Experts of a small language model.
Size: width 224, vocabulary 6320.
Experts: 24 experts in each of 13 layers, 480 GELU neurons an expert, 1 pick a token, a sigmoid router.
Training: a variant of Adam for the experts, 567M tokens, 8645 steps.
Below are experts of layer 7 (counted from 0) of a mixture-of-experts language model. Rows are named down (a neuron's output weights, with its number) and show model dimensions 168-223. Each number is 500 + 50 x the weight over its row's rms, rounded and kept within 0 to 999. Numbers have three digits each.
Before each expert's rows: a language model's description of what the expert responds to. This comes from a sample of Wikipedia text that the model never trained on.

# expert 11
What it handles: As, such as, accents. The word as in such as, known as, as well as, plus accented letters like á, é, ö inside foreign names, such as Árpád, Vásquez.
down10:543482467445487503517521529522457444494439479498505491375540577508497556531471522487521525532610541525469504522450533480526554518587503454375472399430579598437534505465
down11:438506491514423471596477486517535606619487551500480509494527512471533448521421485509499478453505573550485524557536438447380491518520552613474589540479541582504513493479
down12:560457501502564372479533534481469555507521466477483568489478455516465428529558501497513588563497459562502457453418552451509463556515494483487448452588458480537450505511
down13:519517557445500527452489488540584508480447636475523554601423457516513557549464539421487478526463451480422458479426494570608538473560493520484487600406624454560454458524

# expert 19
What it handles: Mid-word syllables. Short inner syllables of words, often before -ate or -ation, such as calc-ul-ates, stip-ul-ates, Bist-ri-ța, postdoct-oral.
down0:481480564538503461660554507418455449510515508466527449432477484471513452487403529527528583522580534560514594407451536469465453495461529439548480442550455563551437507461
down1:486597465450563601575467538406555492486517504533441416453504480455599547426459472612461615514527439475559543499403495513443576524471512462429478438519475451567471416501
down2:536518603524577534464590509526586453475510504476554519459462582520458464481582498520476444554503485440431466516513537476425391477469495534516580492469552490494459433494
down3:427541428468601545478540500496536474446524481388467499492516399465559473532476511530438524527575366420416486527561482417565413493464508525528588560521506459535511484581

# expert 12
What it handles: Single consonant pieces. Lone consonant or consonant-cluster pieces starting a word part after hyphens or prefixes, like h in Right-handed, g, br, fr, dr.
down10:485618514424507440567434449511516515458479458450477545528470559470406537454488586456477534495620579471425503507514426592452485427527404499590587490515472512462452412594
down11:531473470458532492534475463546474612570405497533509476531443496586476538515566510391511405544474532564564559498520482515557441410536546468502559438405609519401451457460
down12:499449426503571509499448480432401442501435575526506480539514612448459494475469450530498410555582525433548514537448455540508494413492458465547557454461498516528517510487
down13:474490432522573508536475424539515530555484436463455535562484533532456539415619482493537520490439524614465510554493466494437491471404488542474449461477423352516461496477

# expert 23
What it handles: Verb stems before suffixes. Verb stems and word pieces that take -ing or -ed endings, such as bor-row-ed, th-row, result, attack, develop.
down10:488480510539441501529562523582610405499505551388451422524568510507444498484526469509423566460571440478526378492550430506573502507523408564554487642529486526561495582460
down11:377549487394482526550505447422405582391537543473456449522498563427457539505532571596440426561499567473449438466459554493475539612463566449566509539567546364502490545432
down12:518485449519489425527450467458578442516407541511498496404533485504581539532473545496525521474477621555558587488417494511511501466556391487511480531506516461521416538515
down13:625395575483507574522510539465580464543470552519507511490599439507405410495500437456482424554390482543461473468584505486580435436508461514542518474509448418464529480493

# expert 13
What it handles: Line breaks, list punctuation. Line breaks, table pipes, dashes and periods at list and section boundaries, plus infobox labels like Coordinates and Genre.
down0:462468497531545538450468443452454463461405460503523339537590522524416457499516576524485445416470595556399404560546514485386463540544509533456465525539618622489463472524
down1:387563478501485461400465480574449502564481423501478524456507573511488517486439419504444525529377558470457474465525500518530517433610497457508459558482549451500508523493
down2:536493611462543479526483465436480410570440508618625480492509510569462532500476489491547494554548472531471585531459547429498483547454501425471524448537471556466474430546
down3:593464453490495477620491481466470496525548508497508541473456454509446533486446468625495436553541347431549465555453432551496473532588515538484456386512447562569577361448

# expert 16
What it handles: Taxonomy and species names. Latin genus and species name pieces and list markers in biological taxonomy lists, e.g. idae, Genus, Species, †, -lepis, squ-amosus.
down0:612491579454568467567454460487515490522469574439533539560516506521559446569513560550386570600414400453472494465545496476527441510449513501450547497444457595403443500497
down1:465458516437491489441475499567477515487517446475505481566477499540522518485512445502506455472425473548575581486465502639501513507439422570463551427449494526519545510454
down2:396524492445554506487473480431560506560484581457497543451478499403507423434529521554530519548535525453433489482501576397465483371501529385479502417508482547529493464490
down3:520455536516467465583454506510518500511499557547526572414579564417497525488491431463433545448520600548510497480456579496478536478424540437411542485439460556466555531606

# expert 5
What it handles: Dates and coordinates. Numbers, months, degree and minute parts and table pipes in infobox fields like Born, Died, Date, Coordinates, such as December, 1977, 8′.
down10:522461490495501516481556497491590410475477515545507493474454507539439495450454485518542518514474476461545422488575517514476493482395489520483487513469496462510541579472
down11:528494535454388560515418524491479449505512537512506530485537426532518545544496471472567527500608475506507472476550509408589486486385631471489507516484525530539542430563
down12:428539499462518535500436596475519432477556481507517390502576397460476534459472513469511524577567505571495524501504470555546497529638470482418528511430575443517458514492
down13:448516491532520520466459611503540519494493499515505457516457419483457478453539525520585470553540510538490434564483406518443494448592516513431463449543466545495515427500

# expert 21
What it handles: Parenthesized years, non-Latin script. Opening parentheses and year digits in life dates after names, such as (19 03–1996), plus Arabic, Greek and Cyrillic bytes.
down0:516504551470538562502590519476501531521488535488494522544511434492591513528457521512471477498464527470532486517528424504510432413512464490547507538462554504573539471520
down1:566501480484532418484499543555529438404466446498477484585470567496477589410497544544555444389508479559444437557402501541569465484478529511468568490496497552437561542444
down2:533464539528525449453490500477479476436465471452491460479458475455539597437479554536542509532473471507511535516490437462490426356517495408632579493526523501490507484445
down3:450467528505557494484550528516580499462559544499493480525523425518514603383498494437566480540381476465424513457467522423460487485581544496474431491421537511525472422472

# expert 14
What it handles: Mid-word -or/-in/-y pieces. Middle or final word pieces such as or, in, y, al, ine in names and words (Com-or-os, Am-or-etti, Val-or, Episcop-al).
down0:629501471603467518464497475490536526549493464402528428472465601444429489536548630527495487569490405522509501507545479554501593537521523507447522512386592507510483471458
down1:592474453477509457405389511454532541472546443530529525571441510500488505588492498518450543508524507534486470417450473463459367443534417504486464475526515474488501454501
down2:506549539464513533396496536491506521505542457460552460569442391561482461490456560522430479468437539390454579470479401489440540552556530448448416496475576573536494471413
down3:493508483489524546498454521488565513440518496484440490475503496510565581579578552592442461497500460590529504537466421559533497541474414567389438484453524545468432472476